Weights of a small mixture-of-experts language model, trained from scratch on English Wikipedia.
Size: 8 layers, width 224, vocabulary 8192, 105M parameters.
Training: a variant of Muon for the experts, 657M tokens, 4467 steps.
Below are experts of layer 4 (counted from 0) of a mixture-of-experts language model. Rows are named router (the router's row for the expert), down (a neuron's output weights, with its number) and show model dimensions 0-223. Each number is 200 + 40 x the weight over its row's rms, rounded and kept within 0 to 999.
Before each expert's rows: a language model's description of what the expert responds to. This comes from a sample of Wikipedia text that the model never trained on.

# expert 17
What it handles: Invisible marks after coordinates, Latin genus and species endings (-us, -atus, -ia), spaces in number lists, and Francisco.
router,160,186,240,170,263,184,164,219,184,205,272,158,164,184,191,247,226,182,228,181,192,126,154,250,161,124,188,203,144,150,155,248,133,192,264,133,224,157,179,258,195,248,178,249,148,151,221,170,254,250,232,161,170,225,205,220,166,159,182,227,210,191,239,240,251,187,237,254,254,262,151,230,165,170,137,239,204,163,210,160,242,153,252,150,148,235,172,222,188,137,148,195,197,134,162,136,136,221,234,149,194,161,182,189,182,213,164,153,214,246,260,255,244,196,236,234,222,148,146,250,160,202,234,174,154,234,235,146,127,211,160,240,253,185,163,182,256,242,145,167,262,161,170,149,247,209,203,168,134,209,145,155,178,140,217,257,201,165,141,241,201,223,178,212,244,207,238,176,245,238,210,258,147,233,161,228,170,225,133,267,128,162,249,167,243,171,251,162,130,194,171,163,143,211,148,178,246,198,149,267,263,238,153,206,256,222,225,183,243,243,172,163,238,173,224,201,197,218,158,204,247,162,192,187
down0,167,178,256,217,216,223,227,293,267,190,211,266,183,262,204,303,246,87,222,149,297,175,225,181,229,190,189,168,169,179,219,162,307,229,268,183,223,176,228,230,196,223,213,245,247,186,206,144,165,170,218,218,211,185,236,128,191,263,162,210,156,242,242,286,174,233,210,217,193,246,204,163,184,158,196,129,198,233,223,156,199,176,246,122,167,124,111,263,201,190,276,191,204,233,309,267,201,173,206,223,198,177,218,143,209,130,225,220,154,226,246,208,167,163,191,153,247,221,300,199,223,194,181,215,200,168,230,246,165,203,101,182,174,231,236,210,230,275,191,142,242,149,179,195,231,215,200,157,161,202,161,157,227,189,240,254,88,168,156,227,208,147,196,189,231,242,212,194,200,185,205,230,267,203,197,163,168,223,188,248,198,235,193,211,180,253,163,221,254,156,193,160,154,223,192,207,189,156,228,185,204,207,193,247,215,194,238,174,240,230,266,164,203,184,221,250,206,197,238,180,216,184,199,298
down1,236,162,202,146,212,239,216,173,194,198,179,226,225,198,194,229,192,223,179,200,182,203,188,190,209,165,181,226,195,201,201,155,192,222,246,211,158,230,136,215,205,205,224,211,215,148,271,175,160,223,179,135,171,207,241,196,247,212,227,227,180,204,279,240,216,189,235,220,133,166,163,155,310,183,272,182,160,210,120,183,197,238,211,231,175,257,233,227,222,279,183,242,160,150,237,179,228,119,205,108,151,139,315,175,218,241,217,198,191,173,173,206,271,115,125,215,173,252,131,156,212,233,210,258,184,246,182,193,228,116,234,159,221,209,250,130,94,202,220,244,188,286,206,143,216,212,224,185,272,157,181,196,175,158,234,260,165,193,204,185,162,213,254,232,188,152,168,211,189,149,170,159,183,174,208,196,208,163,189,216,192,179,219,257,165,233,206,180,222,280,197,219,256,240,192,194,162,226,254,98,288,234,189,188,207,71,167,195,253,169,205,124,240,231,176,197,192,218,254,186,160,221,112,203
down2,212,224,176,199,269,252,274,230,158,211,190,162,277,190,241,208,202,242,189,184,182,184,204,166,235,187,228,157,165,125,180,202,204,187,199,168,209,240,144,231,226,201,215,243,222,125,262,185,219,191,180,144,217,221,267,193,192,204,165,163,174,136,244,192,202,234,198,230,144,194,190,205,208,199,211,215,178,259,218,244,235,260,263,285,271,187,191,228,218,158,191,190,196,140,237,165,257,109,208,275,174,142,140,155,187,192,177,150,191,186,253,189,140,180,228,214,237,223,166,207,251,215,238,237,217,199,106,148,151,245,215,160,225,165,171,195,112,224,245,178,187,136,293,206,222,123,343,237,122,155,251,200,205,180,202,290,155,208,160,222,213,184,215,259,280,213,232,186,168,174,170,205,230,125,239,147,262,231,174,167,193,182,184,150,236,223,244,148,248,183,173,237,158,164,210,190,234,224,223,201,207,148,200,148,235,209,173,165,240,191,302,199,234,154,251,225,181,198,171,177,242,220,183,297
down3,168,198,264,197,215,243,223,228,135,198,222,202,259,219,220,146,247,263,166,149,239,210,272,168,193,158,199,177,212,129,235,208,190,167,182,243,136,230,160,227,218,171,181,190,240,206,206,222,209,127,197,259,146,235,173,238,173,208,168,169,209,198,162,246,173,234,163,152,226,150,254,182,255,172,244,199,146,297,152,199,215,202,164,212,182,209,186,189,137,191,204,216,145,184,150,149,258,258,240,214,137,155,202,265,129,102,172,236,168,280,206,205,205,207,176,248,206,192,253,165,120,151,200,257,217,216,158,236,302,171,299,216,181,203,267,189,256,216,76,193,165,196,216,184,168,229,198,132,238,166,211,208,208,147,212,154,220,167,186,180,216,196,257,267,195,151,249,224,181,151,232,183,153,225,166,175,155,203,250,225,219,241,227,163,143,184,196,220,115,246,187,166,278,220,108,203,151,107,144,127,168,237,210,249,160,161,176,179,191,208,189,250,230,201,189,171,196,225,197,252,208,180,225,175

# expert 39
What it handles: Space token before a day or year number after months, in, or commas, as in born 10 May 1853, in 2007.
router,195,192,186,188,252,207,195,202,184,230,210,166,202,173,200,209,205,209,232,169,210,175,141,233,202,152,200,270,171,136,187,207,95,199,247,168,203,191,132,298,185,230,184,195,163,170,217,166,321,202,200,161,189,219,217,220,194,191,170,193,197,201,203,211,240,217,240,258,213,265,180,193,175,170,153,222,216,164,214,205,216,168,294,169,101,228,170,193,178,176,192,204,237,170,195,170,145,212,227,168,195,132,243,201,219,182,148,166,265,186,307,243,237,228,234,197,163,146,156,231,168,235,226,202,199,229,195,111,116,178,192,205,220,184,163,201,231,207,156,165,304,152,178,73,225,205,202,201,182,181,144,197,179,135,224,200,169,162,111,180,170,157,194,185,265,220,214,175,262,249,184,180,150,193,159,282,202,244,112,249,132,149,283,188,190,206,212,180,158,211,184,127,139,176,142,181,190,236,169,289,194,221,167,220,220,252,229,194,307,215,224,224,224,215,195,209,156,226,155,232,245,117,182,159
down0,217,296,121,225,204,156,175,203,242,182,175,203,291,218,210,188,284,183,229,196,194,201,185,216,245,172,157,288,182,165,207,219,192,165,202,206,202,251,156,160,256,221,181,80,215,164,211,151,233,218,185,220,172,236,280,167,193,262,248,193,164,236,237,161,240,170,163,194,189,193,194,149,253,162,178,165,237,260,286,219,222,218,96,183,194,190,305,229,191,208,154,130,205,191,227,189,144,158,165,191,252,200,194,225,225,203,199,211,210,238,195,148,242,197,183,211,219,154,195,192,235,185,204,218,264,159,224,203,229,210,265,212,207,250,192,178,117,163,214,220,183,209,273,142,206,162,166,187,178,198,148,191,175,235,215,184,191,281,291,219,207,141,190,136,163,160,157,166,195,183,235,111,227,199,236,278,180,133,162,147,219,212,275,248,196,211,228,228,257,222,179,190,185,266,160,203,108,211,178,208,233,219,285,239,181,117,176,248,179,204,123,213,202,169,185,180,245,251,205,176,111,136,234,177
down1,232,213,220,194,176,145,253,196,221,195,180,201,194,211,203,204,176,116,194,206,175,106,223,169,218,240,201,224,188,207,235,190,188,227,208,186,252,224,251,163,165,209,142,277,211,159,223,216,234,147,115,66,181,177,230,202,222,180,213,168,196,294,243,224,210,236,143,311,226,213,178,212,167,276,225,205,245,225,107,188,248,146,207,237,192,204,215,223,222,171,81,261,227,199,242,248,235,223,156,208,217,202,195,162,241,211,123,211,224,176,184,135,242,169,186,243,296,180,225,183,252,186,212,147,176,271,165,187,198,225,113,170,217,138,216,185,257,260,66,203,177,190,206,162,220,226,159,227,147,152,235,241,108,204,214,155,191,181,139,168,243,200,165,190,220,196,230,200,181,219,196,220,245,203,154,252,183,271,206,206,189,165,172,274,198,245,210,217,109,179,219,204,171,169,161,176,233,139,177,186,153,139,233,225,168,223,232,252,235,191,214,114,161,196,236,222,180,225,222,223,157,214,229,209
down2,165,189,157,203,230,154,272,192,207,239,257,154,203,223,157,243,148,187,153,168,225,162,175,213,174,123,270,198,172,190,215,220,169,186,219,113,212,211,208,148,173,181,215,196,186,195,111,180,204,270,242,235,132,213,244,185,214,150,212,177,194,254,173,299,204,187,175,218,144,241,212,195,272,149,201,178,229,122,167,77,217,281,184,227,178,175,170,128,213,221,157,218,183,261,200,186,207,219,245,206,274,207,193,188,184,210,271,242,107,247,210,138,248,169,266,236,184,239,268,183,210,162,239,245,40,191,179,259,191,178,167,212,225,146,202,211,182,186,166,92,196,213,193,169,224,199,163,260,195,155,174,169,136,185,224,191,196,216,220,202,212,219,244,162,178,161,201,208,253,108,250,155,176,204,201,159,142,221,198,202,141,218,151,182,196,146,254,214,138,162,221,160,212,245,225,138,181,152,199,188,169,201,152,160,167,158,207,174,229,227,175,246,138,173,209,231,259,195,172,228,192,249,183,238
down3,191,262,204,190,244,153,248,251,221,205,228,240,154,231,74,237,169,225,183,240,212,176,194,209,200,230,120,203,213,205,191,190,149,285,135,258,152,224,224,197,208,189,169,229,197,197,196,226,263,257,132,189,160,192,204,264,234,226,180,174,141,128,165,153,190,228,206,217,217,254,225,142,233,250,216,232,213,276,228,179,265,131,203,238,173,197,160,234,277,265,196,224,147,176,197,201,158,213,196,231,224,171,218,173,197,213,175,191,149,138,149,216,169,334,181,165,140,184,214,237,213,190,188,246,185,183,257,223,255,191,198,214,205,197,174,266,206,155,187,189,146,110,231,198,226,208,167,252,174,149,207,218,121,196,191,165,161,169,192,151,142,186,263,206,214,174,176,232,288,208,168,297,253,182,281,245,181,182,166,183,244,145,240,158,212,193,171,212,232,175,215,240,177,207,238,130,175,242,224,278,277,139,199,76,170,198,218,216,178,212,228,215,239,257,237,154,197,152,204,197,145,213,222,208

# expert 57
What it handles: Space before a number in tables or census prose, such as percentages, vote counts and scores, after pipes or "and".
router,198,226,198,153,247,212,149,209,193,186,228,140,179,182,210,223,153,159,216,174,225,182,171,228,206,174,144,259,148,112,201,259,126,183,255,164,224,203,174,282,166,238,167,187,172,151,226,172,292,214,194,146,189,212,225,204,151,165,210,217,201,200,197,211,217,230,218,266,211,302,175,216,163,154,147,198,180,139,178,180,220,158,284,138,63,187,165,185,183,180,157,186,189,173,202,144,167,189,217,175,216,133,246,198,200,198,152,187,204,212,319,219,218,175,248,222,167,166,175,198,155,195,225,177,193,192,211,126,115,189,177,213,234,192,170,227,222,163,140,158,299,154,192,96,223,210,209,247,149,173,151,197,181,107,201,196,211,163,118,181,175,187,222,217,223,214,231,166,260,220,201,189,163,214,106,268,190,223,151,247,159,197,292,185,197,182,176,183,141,225,180,146,139,236,111,189,237,177,169,253,205,223,183,189,244,235,201,167,293,193,232,198,225,170,200,193,199,203,170,198,254,139,137,196
down6,214,127,179,192,243,191,190,222,201,251,191,175,222,216,196,189,152,192,267,135,300,190,203,228,225,165,190,214,152,172,235,259,211,193,231,267,243,213,217,253,196,170,167,200,227,176,196,205,221,201,158,233,104,170,210,146,246,220,263,181,292,219,145,171,232,207,218,176,210,150,197,218,206,144,234,180,191,186,195,161,184,216,82,166,166,188,113,167,138,218,231,204,153,232,265,193,145,174,289,147,161,193,205,313,138,225,202,211,147,205,158,161,239,153,215,204,145,201,196,174,205,237,137,189,190,183,199,200,228,198,216,198,159,239,187,220,201,256,181,323,220,190,206,130,178,264,201,202,196,206,219,235,231,165,226,247,203,211,206,165,211,200,170,118,141,285,205,194,193,240,198,221,158,234,201,154,168,219,209,184,199,222,196,241,223,194,170,236,208,138,221,287,148,257,196,219,229,210,186,330,303,158,185,211,163,170,159,253,101,223,178,194,138,211,292,149,184,170,180,193,179,154,214,236
down7,171,295,111,202,195,308,269,197,225,224,193,185,295,206,239,199,230,179,246,216,200,199,127,147,131,201,145,218,202,216,168,238,268,251,247,194,210,187,271,261,135,210,172,179,223,175,281,201,172,178,178,241,199,198,163,142,227,219,196,217,184,176,179,228,185,185,199,167,180,235,172,255,206,246,177,203,190,209,243,159,202,195,239,112,260,250,273,185,150,230,182,78,156,265,187,239,227,161,225,167,210,252,176,218,229,226,246,180,137,114,147,174,182,210,181,163,237,187,133,224,220,191,182,188,198,240,212,253,191,216,215,179,215,209,215,164,240,243,195,216,226,196,198,256,258,207,174,190,207,129,219,152,260,172,227,235,275,193,141,150,220,203,168,187,243,152,229,171,177,111,167,120,250,260,197,216,201,211,149,211,215,203,224,150,174,241,244,179,195,251,205,227,197,204,220,166,135,192,273,149,248,223,204,242,239,275,196,224,175,265,273,139,239,229,167,283,292,212,191,224,188,195,176,199
down8,157,168,116,155,204,196,212,226,222,224,271,250,192,155,209,227,216,261,179,234,177,208,219,132,203,290,186,227,256,177,248,119,248,280,160,219,164,241,240,226,167,131,153,196,254,206,209,180,234,260,196,208,149,172,196,194,154,163,180,141,154,214,170,210,203,194,172,264,179,232,212,220,231,214,171,257,226,220,211,195,194,260,198,224,221,154,150,196,207,194,312,152,268,121,157,215,214,209,191,199,180,238,318,176,228,211,195,202,257,248,223,150,197,216,128,274,207,214,175,196,184,207,216,221,215,206,263,222,221,191,172,191,97,237,167,203,213,261,218,260,204,211,173,302,197,223,204,163,248,224,205,227,213,178,206,266,248,147,235,212,217,191,118,140,273,250,209,246,141,192,237,153,192,237,211,188,195,238,259,209,200,203,196,218,130,252,284,271,144,257,218,221,169,218,204,201,257,233,124,236,172,209,150,179,155,196,189,210,174,187,199,220,223,257,214,70,200,206,146,239,248,202,170,202
down9,220,209,143,164,225,159,215,206,128,182,185,175,222,127,224,199,244,258,247,217,209,199,123,134,184,125,161,147,220,223,170,151,202,140,174,202,86,252,210,194,202,186,180,153,230,193,243,163,179,261,254,210,235,269,205,223,196,235,247,175,182,156,189,164,63,146,191,180,232,161,265,137,212,203,160,195,153,170,156,170,217,175,189,178,235,182,168,236,153,296,204,204,133,226,172,101,210,217,139,241,207,197,180,197,205,145,248,190,184,128,208,212,142,164,156,216,193,177,198,190,196,148,164,227,154,208,274,249,208,213,229,189,203,228,263,190,170,200,167,230,221,156,254,208,164,270,234,173,274,235,225,207,154,152,217,180,254,212,227,181,185,197,211,127,163,178,178,219,178,171,190,180,212,262,224,166,206,257,256,151,184,124,214,157,212,224,173,176,175,220,163,192,220,283,175,184,207,169,268,149,296,117,189,177,157,146,199,209,284,221,232,228,238,204,175,231,198,203,290,220,228,134,141,174